python train.py --n_layer=10 --d_model=512 --n_experts=24 --experts_per_token=2 --d_expert=224 --d_shared_expert=0 --activation="swiglu" --moe_layers=[1, 2, 3, 4, 5, 6, 7, 8, 9] --router_score="softmax" --normalize_top_k=true --routed_scale=1.0 --balance_loss=0.00363 --balance_bias=false --init_std_router=0.0065 --lr_router=0.00133 --n_head=8 --n_kv_head=2 --head_dim=64 --vocab_size=8192 --norm="rmsnorm" --norm_place="pre" --norm_eps=1e-05 --positions="rope" --rope_base=10000.0 --rope_fraction=1.0 --qk_norm=false --attn_scale=0.125 --tie_embeddings=false --parallel_block=false --init="uniform" --init_std_qkv=0.0227 --init_std_o=0.00507 --init_std_up=0.0227 --init_std_down=0.00313 --optimizer="muon_variant" --lr=0.007 --lr_mult_o=2.0 --lr_mult_down=1.5 --beta1=0.95 --lr_head=0.00597 --grad_clip=0.5 --warmup_steps=200 --schedule="cos" --final_lr_fraction=0.0 --batch_tokens=[65536, 131072, 262144] --seq_len=1024 --doc_mask=false --z_loss=0.0001 --train_tokens=922800000 --steps=7344 --dataset="wikipedia_en"
Below are experts of layer 7 (counted from 0) of a mixture-of-experts language model. Rows are named router (the router's row for the expert), down (a neuron's output weights, with its number) and show model dimensions 416-447. Each number is 128 + 24 x the weight over its row's rms, rounded and kept within 0 to 255.
After each expert's rows: a language model's description of what the expert responds to. This comes from a sample of Wikipedia text that the model never trained on.

# expert 2
router [156 142  95 116 145 118 198 147 134 156 151 112  92 147  88 156 114 147 133 152 137 109 124 111 169 144 116 167 110 130 153 151]
down0 [129  93 107 115 136 150 100 125 146 124  90 113 122 146 116 100 162 131 134 143 134 141 168 119 122 112 104 125 165 161 146 113]
down1 [143 153 126  80 116 123 108 137 101  93  89 119 104 104  79 129 127 127 122 147 119 142  99 135 117  79 125 110 118 132 151 122]
down2 [107 132 118  80 121 135 146 146 143 111 175 145 135 128 114 148 141 145 150 154 127 122  73 109  94 110 119 111  75 124 130 141]
down3 [133 100 153 142 103 172 152 150  94 138 128 147 121 132  91 133 120 102  93 170 124  94 139 120 127  95 111 122 126 153 137 149]
down4 [111 103 131 118 137 129 116 174 159 130 156 124 129 116 104 140 149 129 128  79 145 106 141 173 130 114 144 114  50 131 119 108]
down5 [138 137 112 115 143 100 104 116 177  86 134 126  97  75 152 160 100 128 117 130 123 127 120 135 169 135 124 150 121 137 145 135]
down6 [ 98 158 163 141  96 123 123 100 153 132 148 108 131  92  94 117 167 164 105 103 109 113 138  78 103 156 135 109 121 128  81 128]
down7 [137 126 150 113  87 154 111 143 130 123 102 125 136  84 126 145 162 128 131 119 133 103 126  99 126 134 159 126 119 159 188 108]
down8 [187 123 168 155 134 143 169 140 132 155 135 120 120 103 132 116  83 100 132 174 100 159 112 133 106 150 155  95 130 143  57 162]
down9 [139 140 112 129  99 115 140 113 118 136 136 185 114 119 151  88 107 101 112 153  59  89 138 132 141 120 116 109  93 120 136 170]
down10 [144 111 128 171  94 116 107 121 139 131 189 120 142 132 142 121 148  97  74 145 124 138 146  93 161 162  81 131 155 122 143 166]
down11 [ 88 161 159  95 138 186 163 121 148 119 130 100 146  81 143 149 113 130 132  97 122 100 137 136  98 145 139 127  96  92 118 139]
down12 [139 178 127  68 125 146 139 153 137 142 132 128 149  85 143 145 101 187 149 110 113 158 137 130 126  61  96 112 125 148 160 128]
down13 [154 132 115 119 132 101 122 109  86 168 122  90 168 127 167 134 174 141 107 162 172 128 139 143 179 120 142 109 130 161 148 133]
down14 [155 131 113 134 108 139 178 145 113 111  92 137 139 137 123 166 151 173 134  82 131  87  96 141 135 116 146 153 106 130 114 109]
down15 [117 139 167 152 176 187  91 124 116 126 144  73 114 114 150 115 133 113 133 115 147 130  97  85 120 138 105 119 128 132 148 164]
down16 [167 108 125 105 176 131 100 126  82 167 121  96 124 137 128 118 144 147 148 177 110 122  78 113 107  82 117 181  68 176 110 137]
down17 [152  93 134 151 105 100 160 151 114 158 124 133 153  98 109 119 131 123 151 142 145 154 138 140 115 105 196 146 135 118 132 127]
down18 [158 132 145 102 151 130 122  99  83 159 161  88 128 151 138 126 147 165 112 126 174 133 185 111 136 176 121 125 123 156 172 164]
down19 [110 100 188  77 125 136 138 120 129 141 178 191 145 108 123 119  70 113 160  94 120 142 110 172 133 113 180 101 148 164 141 160]
down20 [ 90 101 185 108  82 129  98 121 114 138 103 159 149 123 112 113 131  98 112 145  99 183 126 108 156 114 128 103  92 114 166 117]
down21 [127 154 118 147 105 171 171 129  84 133  89 141 159 119 113 147 105  70 128 146 131 144 143 135 138 142 118 162 149  70 109 129]
down22 [138 111 167 135 110  91 114 121 123 157  94 147 154  97 143 127 115 111 132 111 115 105 126 136  59  72 135 108 133 128 120 145]
Short consonant-vowel fragments inside common words, often after a prefix, as in prac-ti-tioners, em-bro-iled, beh-avi-our.

# expert 0
router [152 149 111 154 131 141  80 115 128 169 152 116 121 121 108 115 124 139 127 133 127 107 169 103 135 141 144  99 143 161 151 154]
down8 [120 138  98 136  90 136 115 160 143 162 124 109 104 150  90 153 130 131 197 140 157 106 124 148 130 133 140 108 152 125  97  84]
down9 [113 127 136  74 179 147 103 108  77 141 101 138 129 168 110 124 151 101 131 162 160 134 139 132 153 136  82 121 105 120 141 128]
down10 [ 96  75 148 102 121 117 193 141 137 178 158 130 137 143 125 110 107 145 128  80 141 102 121  94 114 100  92 156 138 158 162  80]
down11 [129  95 132 148 154 154 146 149 120 110 120 123 124 109 160 123 114 204 141 154 153 103 117  66 120 148 138 151 128 135 134 174]
down12 [102 119 130  96 171 148 119  97 169 128 192 103 113 104 108 148 123 147 101 153 154 143 132 112 134 146 114 171 131 118  93 126]
down13 [123 143 148 127 174 105 121  89 121 147 144 173 105 123 171 148 123 137 105 103 139  81 105 122 115 100 136 126  73  69 146  89]
down14 [118  92 104 112  71 101  89 122 117 142 100 125 143 127 144 127 145 142 129  75 132 122 145 143 178 109 110 128 136 127 140 118]
down15 [166 132 106  94 145 142  94 151 161 122 182 133 164 132 160 156 125 115 104 119 133 122 162 116 149 146 128 133 120 147 128 100]
down16 [128 127 154 132 143 146 125 105 131 126 110 194 158 135 124 104 125  45  98 172 162  96 160 104 100 115 133 126 138 180 123 140]
down17 [115 146  97 125 136 124 167 118 190 128 145 162 129 144 162 122 138 139 182 130 118 106 102 122 118 138 131 101  97 114 157 144]
down18 [128 142 160 135 172 104 131 163 109 140 149 151 157 157 120  81 118  97 129 122 148 144 130 170  89 100 109 116 139  59 124 125]
down19 [101 156 104 117 106 116 128 115 107 148 159 110 136 157 130 126 127 139 131  71 100 108 158 134  98  74 120 121 152 127 111 132]
down20 [139 157 104 137 176  61 167  83 103  96 152 117  91 138 130 136 112 149 125 141 150 157 101 126 121 129 164 139 120 152 160 149]
down21 [147 124 101  93 102 105 151 156 177 147 121 119 163 151 125 115 138 149 107 167  59 138 143 138  76 108 109 122 100 111 167 175]
down22 [ 67 107  88  99 150 152  84 115 133 138 110 143 136 147 107 162 118 134 116 108 104  92 137 135 137 128 157  98 137 196 120  77]
down23 [110 115 120 131 138 139 141 159  99 117 151 144 131 108 133 119 126 105  83 131 119 124 145 123  78 153 140 111  92 131  82 148]
down24 [145 101  70  92 115 145 149  99 127 125  70 142 140 103  67 112 181 103 108 167  92 141 116 112 126 124 156 178  65 182 120 125]
down25 [158 146  93 115 110  85 111 160 105 102 175 112 135 146 123 139 170 134 125  90 143 153 156  84 199 119 124 155 140 140 152  74]
down26 [142 120 116 112 141 105 158 112  89 137 165 137  97 149 137 126 108 138 109  98 124 122 107 130 158 146 121 116 176 136 136 124]
down27 [147 152 136 133  87 134 166 157 134 156 114 104 120 149 144 157 106 114 139 155 129 101  93 101 147 155  96 158 150 123 139 100]
down28 [132 107  86 109 104 155 147 131  91 101 132 123 135 162 126 143 113 106  74 126 137 116 136 167 133 170 152 142 115 132 111 112]
down29 [114 126 117  97 130 111 134  84 130 149 124 169 137 164 153 160 124 128 129 142 157 174 165 104 130 143 135 164 140 129 159 111]
down30 [126 128 136 129 155 138 167 104 127 121 167 125 144 139 126 167 159 112 123 158 126 168 144 158 130 192 124 146 150 132 134 152]
Auxiliary verbs and pronouns like was, is, be, he, who; also a word-internal y in names such as Satyrium, Ayrshire.

# expert 1
router [114 127 114 135 183 121 140 124 110 128 150 136 145 131 160 133 136 130 120 107 134 110  86 121 147  91 142 125  46 126 136  91]
down3 [124 112 106 116 134 131 167 129 176 137 125 103 153 107 157 153 110 166  67 148 134 185 159 111 126 111 111 132 154 149 185 127]
down4 [123 128 134 138 142 144 147 120 116 116 111 137 138 107 153 109  93 134  99 176 158 114 129 125 109 121 160 146 123 129 145 114]
down5 [ 86 120 111 103 118 147 140 116 127 147 142 128 118 105 114  99 122 132 151 142 109 127  77 115 134 107 125 153 146 115 110 160]
down6 [155 139 150 160 114 136 108  88 137 133 110 142 124 160 135 132 150 152 111 205 165 123 132 122 122  80  84 130  94 143 144 126]
down7 [126 132 133  97 173  95 151 180 109 109 110 118 142 139 157 127 106 124 123 106 125 183 100 108 133 113  85 107 118 104 117 116]
down8 [138 143 104 133  94 125 165 118  80  82 158 141 176 167 139 122 117 116 127  78 162 143 142  86 148 154 102 146 144 113 150 155]
down9 [155 128 137 139 151 135 131  77 126 162 140 137 131 148 130 138 164  93 132  99 135  95 123 158 149 144 141 128  91 142 146 134]
down10 [135 106 124 169 100 140 127 124 107 157 109  89 117 139 122  88 171 131 112 137 107 142 155 115 119 147 122 141 103 156 111 143]
down11 [140 107 144 189 130 147 106 160 128 134 118 132 137 114 172 118 115 127 125 121 130 166 142 137 140 119 156 122 151 136 127 178]
down12 [126 163 143 118 138 100 132 118 140  98 143 110 131 119 113 121 163 155 150  68 127 149  71 147 133 116 126 147 169  76 102  83]
down13 [145 120  81 109 164 130 123 108 124 133 149  77 132 139 128 154 163 120 122 106 131 123 152 147 145 123 122 126  35 157 141 109]
down14 [125 120 138 171 117 111 124 174 149 119 154 132 136 108 173 137 100 147 132 145 144 139 125  84 136  95 113 140  62 135 123 103]
down15 [113 128 167 122 129 102 105 157 109 105 152 133 105 130 108 135  97  86 101 117 126 132 105 152 151 120 141 113 163 138 144 145]
down16 [169 144 129 118 104 123 109 102 121 132 157  92 199 137 127 135  88 163 119 121  90 110 117 109 158 142 132 152 122 115 142 123]
down17 [149 134 110  89 107  95 145 125 108 130 146 172  82 165 114 157 152 122 153 130  94 154 159 152 154 133 160 143 114 133 118 168]
down18 [ 98 126  87  91 134 128 122 135 140 114 147 169 137 138 121 140 133 141 180 122 135 104 137 107 130 170 158 132 147 143 144 116]
down19 [161 136 139 186 106 130 138 145 185 147  90 132 136 162 102 140 108 109 143  78 136 138 169 162  91 152 122 135 100 118  95 127]
down20 [148 125 150 139  96 115  98 124 119 105 126 109 119 160 132  84 156 165 104 151 120 140 114 111  84 124 177  92  57 139 144 101]
down21 [148 140 180 157  86 149  95 111  83 142  90  79 123  79 124 137 141 136 136 197  98 107 113 118  93 134 167 137 159 129 118 147]
down22 [106 109 147  58 126 163 164 114 112 131 125 145 128 130 140 126 112 129 111 133 163 101  90 109 122 113 146 113 139 145 158  93]
down23 [151 127 136 174 153 156 108 164 115 130  89 138  94 143  96 162  63  93 148 107 110 128 127 127 140  90 121 120 125 190  99 116]
down24 [113 136 108 155 105 124 120 143 152  91 113 101 111 185 105 101 150  92 155 148 155  87 129  82 101 126 160 125 106 117 132  95]
down25 [114 121 132 130 127 139 112  71 121 136 147 140 123 139  87 130  87 166 139 112  72 145 159 129  92 128 139 117 118  70  87  99]
Nouns and adjectives for places, administration and society after the or a, such as station, district, government, civil, municipal.

# expert 20
router [131 162 161 118 151 102  69  96 133 143 106  76  99  99 163 102 143 119 172 115 129 150 140 112 130 119 120 144 157 129 111 125]
down0 [130 105 148 134 126 142 141 125 169 154 169 139 165 162 168 132  58  90 122 129 119 142 123 111 154 135 130 150 174 137 132 153]
down1 [129 134 149 124 160 159 152 134 113 141 116 112 129 119 131 158 134 136 135 157 153 137  79  99 106 137  97 106 131 134 103 161]
down2 [156  63 108 112 123  82 161 138 146 146  97 115 126 109 140 114 127 129 100  97 136 130 119 154 121  94 134 118 135 138 147 131]
down3 [153 158 168 139  71 129 166 154 132 118  94 134 192 172 165 121 106 144 134 115 122 150 118 136 165 137  94  97 100 133 152 113]
down4 [102 141 129 168 143 118 126 120 122 133 117 107 140 141 155 158 117 120 134 133 136 135 105 186 101 117 165 112  89 107 118 154]
down5 [133 107 115 100 137 130 164  98 117 191 181 109 113 124 105  95 140 122 162 129 140 101 163 134 136 164 129 138 186 112 109 139]
down6 [139 157 133 160 121 135 137 129 101 165  89 156 113 166 135 108 104 136 114 139 133 124 132 119 116 127 131 112 112 159 146 104]
down7 [126 141 125 130 110 128  95 149 139 108 129 122  89  90 118 172 132 133 116 166 120 104 138 151 156 189 137 145 149 161 159 102]
down8 [113 116 127 140 149 135 144 111 164 164 155 123  95 141 102 129 130 121 136  96 117  90 156 138 134 118  80  86 145  89 132 125]
down9 [148  96 132  78 190 116 107 103  76 105  87 152 173 117 172 146 136 123 158 112 112 134 142 160 118 109 117 141  90 119 175 111]
down10 [117 111 146 131 160 105 145 102 128  85 157 122 105 158 109 142  93 117 109 144 148 144 114 124 139 143 106 137 185  60 126 128]
down11 [113 141 123 139 118 154 115 169 119 108 114 151 153 114 121 153  83 136 113 183 115 115 122 152 124 175 123  90 214 106 105 145]
down12 [111 126 132 158 171 129 135  93 105 115  88 155  88 132 119 151 130 122 133 125 107  86 127 144 106 113 139 127  74 109 134 128]
down13 [146 104 140  75 171 141 122 115 156 126 106 166 142 168 156 123 175 158 142 122  84 100 120 120 167 107 108 110 110  90 148 135]
down14 [177 109 138 139 118 114 109 116 124 100 124 118  96 113 155 125  97 122 112 137 116 117 181 111 135 179 119 151  49 112 112 125]
down15 [145 126  83 144 134 143 120  88 141  49 143 125 123 190 128 110 131 109 134 122 112 134 141 134 122 183 115 121 130 118 137 158]
down16 [141 129 157 117 111 131 108 128 106 136  59  94 108 146 133 168  93 115 158 134 136 145 122 131  98  68 130 156 125 156 110  91]
down17 [ 79 111 169 129 100 146 148 127 123  84 123 110 141 118 131 161 116 122 111 131 144 173 144 122 141 136 102 110 189 122 124 195]
down18 [142 135 123 106 130 138 134 140 130  98 119 116 121 124 108 117 130 140 111  91  80 124 130 128 140 135 127 123 133 121  79 143]
down19 [149 122 133 135 127 105 142 164 101 135 140 108 143 112  97 108 132 132 100 144 135 145 133 148 103 129 169  88 125 177 136 120]
down20 [104 109 106 122 114  99 121 116 116  87 145 154 122 109 145 115 107 141 114 140 136  70 106  83 118 133  97 131 139 101 147 139]
down21 [116  91 113 145 110 127 145 154 142 127 100 119 147 115 126 107 118 121 121 121 131 126 113 112  80 148 109 124 131 135 109 129]
down22 [121 126 158 151 160  77 102 112 117 133 159 141 138 108 137  95 139 107 122 196 158 122 120 135 123 107 101 142 122 159 121 101]
Opening or inner pieces of personal names, often non-English, in results tables, like Sch, Ger, Jo, McGriff, Björnsson.

# expert 6
router [174 104 148 105 126 130 134 122 176 125 121 141 144 126  96 119 113 113 121 111 120 145 123 124  86 123  97 152 128 126 150 149]
down0 [103 154 101 108 113 140 152 122 105 135  69 127 159 135 136 120 122 136 145 141 103 129 131 147 107 130 126  97 142 155 108  76]
down1 [163 122 183 149 115 137 154 116 124 140 133  96 168 156 129  84 107 136 103 131 143 152 106 101 128 143 125 124 155 128 174 121]
down2 [134 126 144 123 147 184 133 106 115 134 115  97 112 138 120 140 111  94 149  91 121 162  97 115 144 114 141 100  80 151 127 110]
down3 [173 124 105 145 142 131  92 133 123 113 146 128 117 124 152 129 113 114 156 144 127  84 140 149 131 142  93 126 143 129 132 171]
down4 [146 132 121  77 131 154 111 112  98 129 107 114 122  87 106 122 123 128 133 151 134 144 131 137 116 121 129 127 102 125 102 105]
down5 [155 111 129 154 126 132 176 147 118 104  95  86 156 126 118 130  98 148 125 105 137 139 136 122 100 127 127 140  96 106  90 130]
down6 [101 150  97 140 122 118 141  93 100 150  91 139 172 109 129 148 144 123  84  95 143  99 159 141 135 102 123 103 175 159 144 125]
down7 [129  99 153 109 103 155 137 136 104 161 171  99  80 144 152 170 131 141 154 120 118 161 152 128  91 128 120 131 115 126  87 170]
down8 [164  89  93 130 160 153 139 127 110 128 113 134 141 136 124 177 155 129 125 104 143 114 155 150 165  99 149 141 170 129 129 130]
down9 [120 107 115 159 118  61 138 205 120 127 131 131  99 136 155 163 167 108 164 152 136 151 116 162 130 119 117 148  50 128 132 100]
down10 [ 79 124 147 143  94 159 132 117 139 152 111 137 151 152 109 132 156 162  98 109 119  89 126  93 117  99 100 134 142 114 125 162]
down11 [ 99 152 109 149 121 137 121 114 163 114 143 146 129 134 111 119  79 130 140 128 154 121  79 124 124 110 149 124  70 134 113 124]
down12 [139 106 140 120 153  88 136 143 115  74 113 160 135 136 130 136 122 119 132 126 165 167 117 165 144 146 106 131 121  74 122 162]
down13 [170 173 157 121 122 119 102 112  98 115 152 150 132 154 119 144 120 129 105 144 146 151 119 132 122 153 109  98 105 135 166 146]
down14 [104 106 138 118 108 143 136 112 108 130 100 159 125 144 117 123 145  87 115 134  99 104 147 132 140 117 129  86  53 119 132 142]
down15 [114 124 107 123 115 125 142 148 163 115 177 132 151 105 146 118 134 120 128  81 105 133 134 140 130 173 131 171 162 115 164 134]
down16 [140 114 104 132  75 138 159 147 166 108 111 140 162 142 130 143 127  87 143 127 123 125  84 125 147 113 146 100 160 185 111 143]
down17 [125 120 122 135 113 151 103 118 183  99 120 135 130 105 159 124 158  74 115 135  66 126 123 145 110 133 128 132 251 138 147 136]
down18 [173 114 147 101  81 109 130 127  95 134 122 117  98 143 125  99 114 159 130 128 126 130 107 124 130 144 135 119 156 123 193 188]
down19 [121 125 159 121 131 111 101  85 103  91 131  45 160 152 152 142 108 190 110 123 113 155  99 141 130 114 100 136 117 111  96 113]
down20 [132 139 110 126  81 121 176 123 127 101 160 139 177 120 120 133 141 111 107 154 120 129 116 145 111  82  65 145  76 119 141 123]
down21 [136 122 149 127 114 120 153 130 134 110 111 161 114 132 132 113 155 142 126 136 118 109 157 118 172 113 120 156 195 146 171 140]
down22 [148 145  90 104 162  98  83 124 169 118 138 153 193  73 136  68 118 117 111 109  78 106 129  86 120 116 159 108  92 115 167 116]
Given names like David, Robert, Thomas and name-ending pieces as in Gabriella; also was after biography openings, and taxon suffixes like idae.

# expert 16
router [116 138 125 120 150 134 161 140 161  82 105 123 158 116 124 122 172 115 148 130 106 106 169 111  90 127  97 125 112 125 133  98]
down3 [132 127 136 137 102 121 115 131  94 149 136 141 124 168 175 126 121 135 113 153 110 136 131 104 110 144  85 119 129 135 140 102]
down4 [110  94 139 152 129 132 144 172 115 124 109 127 112 143 147  97 126  56 124  93 140 162 161 158 149 112 118 121 116 133 148 135]
down5 [121 132 137 189 122 120  97 156 119 121 132 135 137 111 143 118 139 117 148 123 146 122 118 182 144 116 147 120  69 171 166 154]
down6 [115 133 141  88 130 112 136  85 150 149 139 149 135 111  96  75 125 132 142 107 126 179  95 157 135 110 106 128 146 122 113 129]
down7 [118  91 188 129 136 143 119 117  82 120 106 132 102 155  93 108 132 133 151 113 155 172 127 142 118 109 173 126 114 132 171 148]
down8 [112  89 114 155 120 144  92 131 126 132 136 146 173 113 127 126 130 107 114 127  91 131 124 127 157 132 152 107  90 137  77  99]
down9 [126  87 125 148 120 117 105 121 157  95 103 159 116 113  82 156 110 148 104 142  96 155 134 116 144 130 102 126 122 161 114 162]
down10 [114 161  96 143 105 144 138 124 162 140 172 155 137 130 116 136  75  88 132 115 162 122 111 144 140 172 137 138  95 104 204 137]
down11 [172 114 117 115 176 167 132 156 133 133 110 163 135  94 123 146 133 137 129 104 129 125 123 110  93 111 156 123 118  99  99 128]
down12 [130 112 121 122 147 125 126 115 111 160 139 148 117 131 107  91 162 112  93 164  94  93 108 112 137 112 115 122 149 161 128 127]
down13 [138 148 137 125 127 155 159 144 128 123 113 102 123 132 131 158 153 156 124 166 171 131 131 173 178 115 115  81 129 150  89 160]
down14 [138 117 121  92 145 172 150 139 134 168 148 158 118 141 152 117  85 113 135 144 179  83  96 102 116 126 111 104 184 143  98 101]
down15 [138 122  70  92 138 141 139 144 126 122 115  84 153 109 119 129 132 115 167 116 148 139  99 139 131 112 128 136 130 104 138 129]
down16 [ 94 127 114  89 130 141  99  92  90  84 100 147 144 124 100 124 113 153 169 167 133 140 137 139 119 133 124 148  94 110 141 105]
down17 [140 119 106 142 153 100 127  70 141 170 137 128 155 145 144 154 104 121 147 100 126 129 141 136 120 116 105 156 104 119 105 138]
down18 [138 163 152 145 158  94 130 121 134  95 149 150  99 137 104 134  96 138 114 118 106 107 111 134 129 126  86 130 124 104 127 150]
down19 [138 147 130  98 130 118  88 136 104 137 131 160 130 137 124 111 129 110 141  88 114 159 141 110 168 159 137 125 121 156 107 143]
down20 [110 172 134 111 138 127 131  94 192 124 131 144 137 142 102 140 115 134 122 122 119 125 111 124 184 167  99 112 124 123 109 100]
down21 [150 119 133 164 128 139 150 121 179 146 191 104  88 166 145 142 131 155 129 127 111 125 175 105 129 161 123 125 124 154 118 124]
down22 [ 91  96 119 129  68  97 144  79 147 132 156 140  79 126  99 168 154 160 103 131  98 115 143 115 126 150 140  90  90  90 137 148]
down23 [133  64 131  97 146 135 163 139 149 114 134 123 122 131 123 135 150 140 120 131 121 105  91 102 125 159 141 141  83  91 156 170]
down24 [133 119 112  92 129 129 111 187 127  97 102 117 102  96  88 158 106 139 112 132 104 148 168 147 119 143  86 171  98 135 117 113]
down25 [149 146  93 145 119 108 152  99  95 146 125 157 141 123 118 104 160 133 123  88 138  81 139 122 121 135 134 133 114 107 130 126]
Words from sports, competition and office contexts such as League, Cup, team, season, medal, Award, Minister, Championship.

# expert 9
router [117 119 136 152 148  88 141 133 124 144 105 139 102 133 119 137 125 144 107 162 154 134 168 121 125 147 104  66 177 103 144 142]
down8 [126 137 146 161 125 148 126 133 124 102 148 119 162 134  89 105 151 135  81 128 142 157 158  87 137 130 164 197 157 148 123 127]
down9 [110 136 130 137 104 149 118 148 161 140  95 134 154 126 137  86  79 160 113 164 109 128 124 139 154  92 116 131 163 141 118 183]
down10 [127 139 136 156 113 146 140  72 141 107 146 161  85 164 126 122 125 108 129 141 137 126 135 166  80 131 130 149  96 131 144 128]
down11 [135 114 130 106 102 145 120 145 132 158 134 111 162 103 146 135  95 142 154  83 153 142 130 129 171 138 146 163  80 103 140 134]
down12 [127 135 157  94 115 127 124 136 120 132  94 151 127 174 118 151 149 162 140 132 124 120 168 153 110 160 112  98  36 132 130  94]
down13 [147 179 119  70 171 139 160 106 123 102 122 144 142 155 158 129  90 131 150 134 124 138 137 138 134  93 152 105 101 129 178 126]
down14 [121 114 113 128 140  99 114 138 101 117 131 157 159 100 163 108 120  99  97 124 133 178 149 112 141  98 158  96 176 108 129  89]
down15 [ 70 142 141 120 108 130 147 165 108 119 135 124  90 144 111 105 130 172 149 102 126 121 141 153 129 120 112 127 134 118 130 142]
down16 [155 156 144 131 158 136 130 132 148 152 156 120  97 132 154 126 128 111 137 177 117 115 110 167 149 148 161 124  92 142 150 168]
down17 [121 161 131 106 174 108  96 134 119 133 192 177 124 144 120 118 142 137  99 133 138 126  81 116 103 168 143 169 186 133 173 172]
down18 [122 142 148 127 125  77 133 156 113 114 171 127 116 131 137 123 118 131  86 170 160 152 136 141 145 132  63 166 144 105 125 105]
down19 [116 120 141 114 148 193 129 138 116 118 114 140 139 126  97 117 144 139 150 115 110 186 109 118 137 136 121 115 116 132 150 150]
down20 [ 97 125 140 119 155  84 138 137 132 122 112 128 167 117 139 133 114 120 140 111 129 140 153 124  93 181 110 149 131 120 122 158]
down21 [142  97 107 132 151 133 112  99  92 132 121 169  95 131 175 124 155 123  91 132 130 120 142  86 136 149 101 126  57 112 109 126]
down22 [ 92 123 123 135 124  83 153 130 185 114 131 120 149 112 117 162 120 157 123 129  99 160 126 165  97 157 163 167  64 146 142 111]
down23 [102 130 172 103 119 124 105  95 102  98 106 100 116 108 117 173 103 146 166 101 126 149 146 152 111 133 138 129 124 116 124 107]
down24 [180 123 102 177 142 167 149 126 119 121 127  96 128 159  94 137 114  93 172 115 139  80 139 131  76 117 158 138 174  93 124 121]
down25 [134 150 147 116 133  92 102 115 114 123 152 160 124 110 124 122 129 145 137 135 139 114 126 124 151 121 135 108  47 164 121 144]
down26 [ 95 103 112 162 117 105 106 145 149  80 122 133 198 119 120 125 137 172 129 121 142  71  98 107 147 182 138 128 214 154 101 154]
down27 [123 154 122  78  98 160 104 105 162 113 100 115 113 188 131  94 137 131 158 135 142 115 109 113 101 137 118 125  96 130 133  92]
down28 [108 121 134  99 110 127 113 152 115 163 110 138  94 111 116 103 107 107 130 129 139 103  96 103 133 149  83 127 158 140 128 127]
down29 [154 123  72 155 105 117 128 115 138 105  69 104 138 116 118 164  99 138 116 155 134 129 102 119 114 162 117 141 126  89 106  62]
down30 [158 111 148 136 120 122 128  94 150  96 139 128 111 109 103 146 123 163 178 117 133 124 151 142 105 126  95 136  99 114 142 105]
First piece of a word split into pieces, often capitalized after a space, parenthesis or quote, such as De(utsche), Dis(corder), re, con(jecture).

# expert 13
router [108 138 106 115 186 175 114 117 162 146 187 165 129 112 109  79  94 118 115 144 131 142  99 106 120 152 133 113 169 127 127 113]
down0 [ 98 111 150 135 146 130 122  89  91  67 145  96 130  87 127 111 151 116 121 137  79  91 155 155 136 107  83 138  78 157 142 104]
down1 [130 141  77 146 127  86 121  87 103 100 128 133 147 118 162 118 132 159 135 109 135 142 115 128 115 129 139 110  40 145 101 155]
down2 [ 66 122  84 146 153 126 131 119  88 142 121 109 149 124  95 149  99 158 107 108  94 129  99 161 122  82 134 124 194  98 168 122]
down3 [118 100  89  88 148 123 173 100 140 122 104  96 121 105  98 104 104 147  74 130 168 135  93 157 109 169  98 184 137 109 109 148]
down4 [127 150  85 159 107 121 106 154 117 121 172 115 120 121 119 127 125 138 105 130 113 135 106 115 126 161 156 132 160 130 135 115]
down5 [122  94 121 111 109 111  77 140  91 122 142 144 115 128 166 136 119  86  97 162 112  97  75 139 176 129 171 136 127 111 146 137]
down6 [123 165 202 154 123 111 130 120 128 138 116 157 129 133 158 114 141 146 105 115 128 108 134  84 172 169 125 137 196 113 100  95]
down7 [120 172 106 121 112 131 139 147 126 167 130 119 117  91 137 131 124 152 119 120 112 132  64 177  96 170 151 162 113 138 120 138]
down8 [132  99 151 113 131  62 149  99 111 135 125 123 106 108 170 138 137 121 128 151  62  90 138 103 129 104 130 118 136 146 123 101]
down9 [134 118 125 111 122 149 139 100 142 119 154 134  79 152 153 114 150 111 112 163 122 147  95 149  97 155 143  69 124 143 114 102]
down10 [114 148 136 120 114 128 127 153 110 127 147 111 164 174 119 101 137 136 155 138 143 124 116 144 132 136  87 120 156 155 110 169]
down11 [127 124 111 125 107 143 147 181 127 115 118 120 142 152 125 116 108 167  83  87  96 135 104 153 139 137 119 119  66 149  89 157]
down12 [118 150 140  57 126 121 109 113 100 119 111 116 108 169 158  76 102 161 104 140  99 139 116 126 122 122 126 134 141 127 121 142]
down13 [122 176 113 180 138 138 106 104 137 129 130 185 124 130 119 173 142 110 122 121 127 152  72 145 110 138 117 129 138 156  88 165]
down14 [108 142 178 124 174 142 150 105 110 109 147 128 159 109 120 106 165  96 117 148 150 119  94 130  98 113  88 139 116  98 111 113]
down15 [ 76 122 110  71 140  86 163 131 119 140 121 103 129  99 104 173 133 107 114 107 103 132 143 135  95 140 130 108 128 128 152 126]
down16 [ 93 113 110 116 145 165 133 137 155 105 115 114 114 134 167 126 147 164 138  99 106  90 113 105 122 114 113 109 224 119  83  97]
down17 [138 140 103  99 155 142 153 159 169 174 131 129  95 109 154 109 127 146 138 148 150 141 115 148 131 157 145 152  81 105 120 139]
down18 [154 109 109 124 122 136  99 129 135 128  87 171 159 100 166 147 125 101 113 122  92 116 119 135  94 153 114 166 255 134 108  91]
down19 [150 132 148 153 107 152 139 138 183 131 103 133 109 131 143  97 104 125 140 134 122 170 127 128 149 151  82 133  93 149  90 108]
down20 [138  97  93 124 152  81 131  85 150 167  99 107 143 123 118 125 137 162  75 123 115 136  77 129 129 170 134 118 111 127 123 102]
down21 [155 120 116 117 112  90 147 158 138 140 105 111 121 135 128 113 142 110 139 107 134 144 137 116 163 136 157 155 130 113 125  90]
down22 [136 151 147 128 171 151 149 137 118  97  65 133 144 113 102 180 123 144 146 137 152 140 132 144 141 107 120 146 137 147 107 121]
Inner syllables of Indian, Korean, Japanese and other foreign names and words, plus raw multibyte bytes, such as Prabha-kar, Chi-thra, Happ-aka.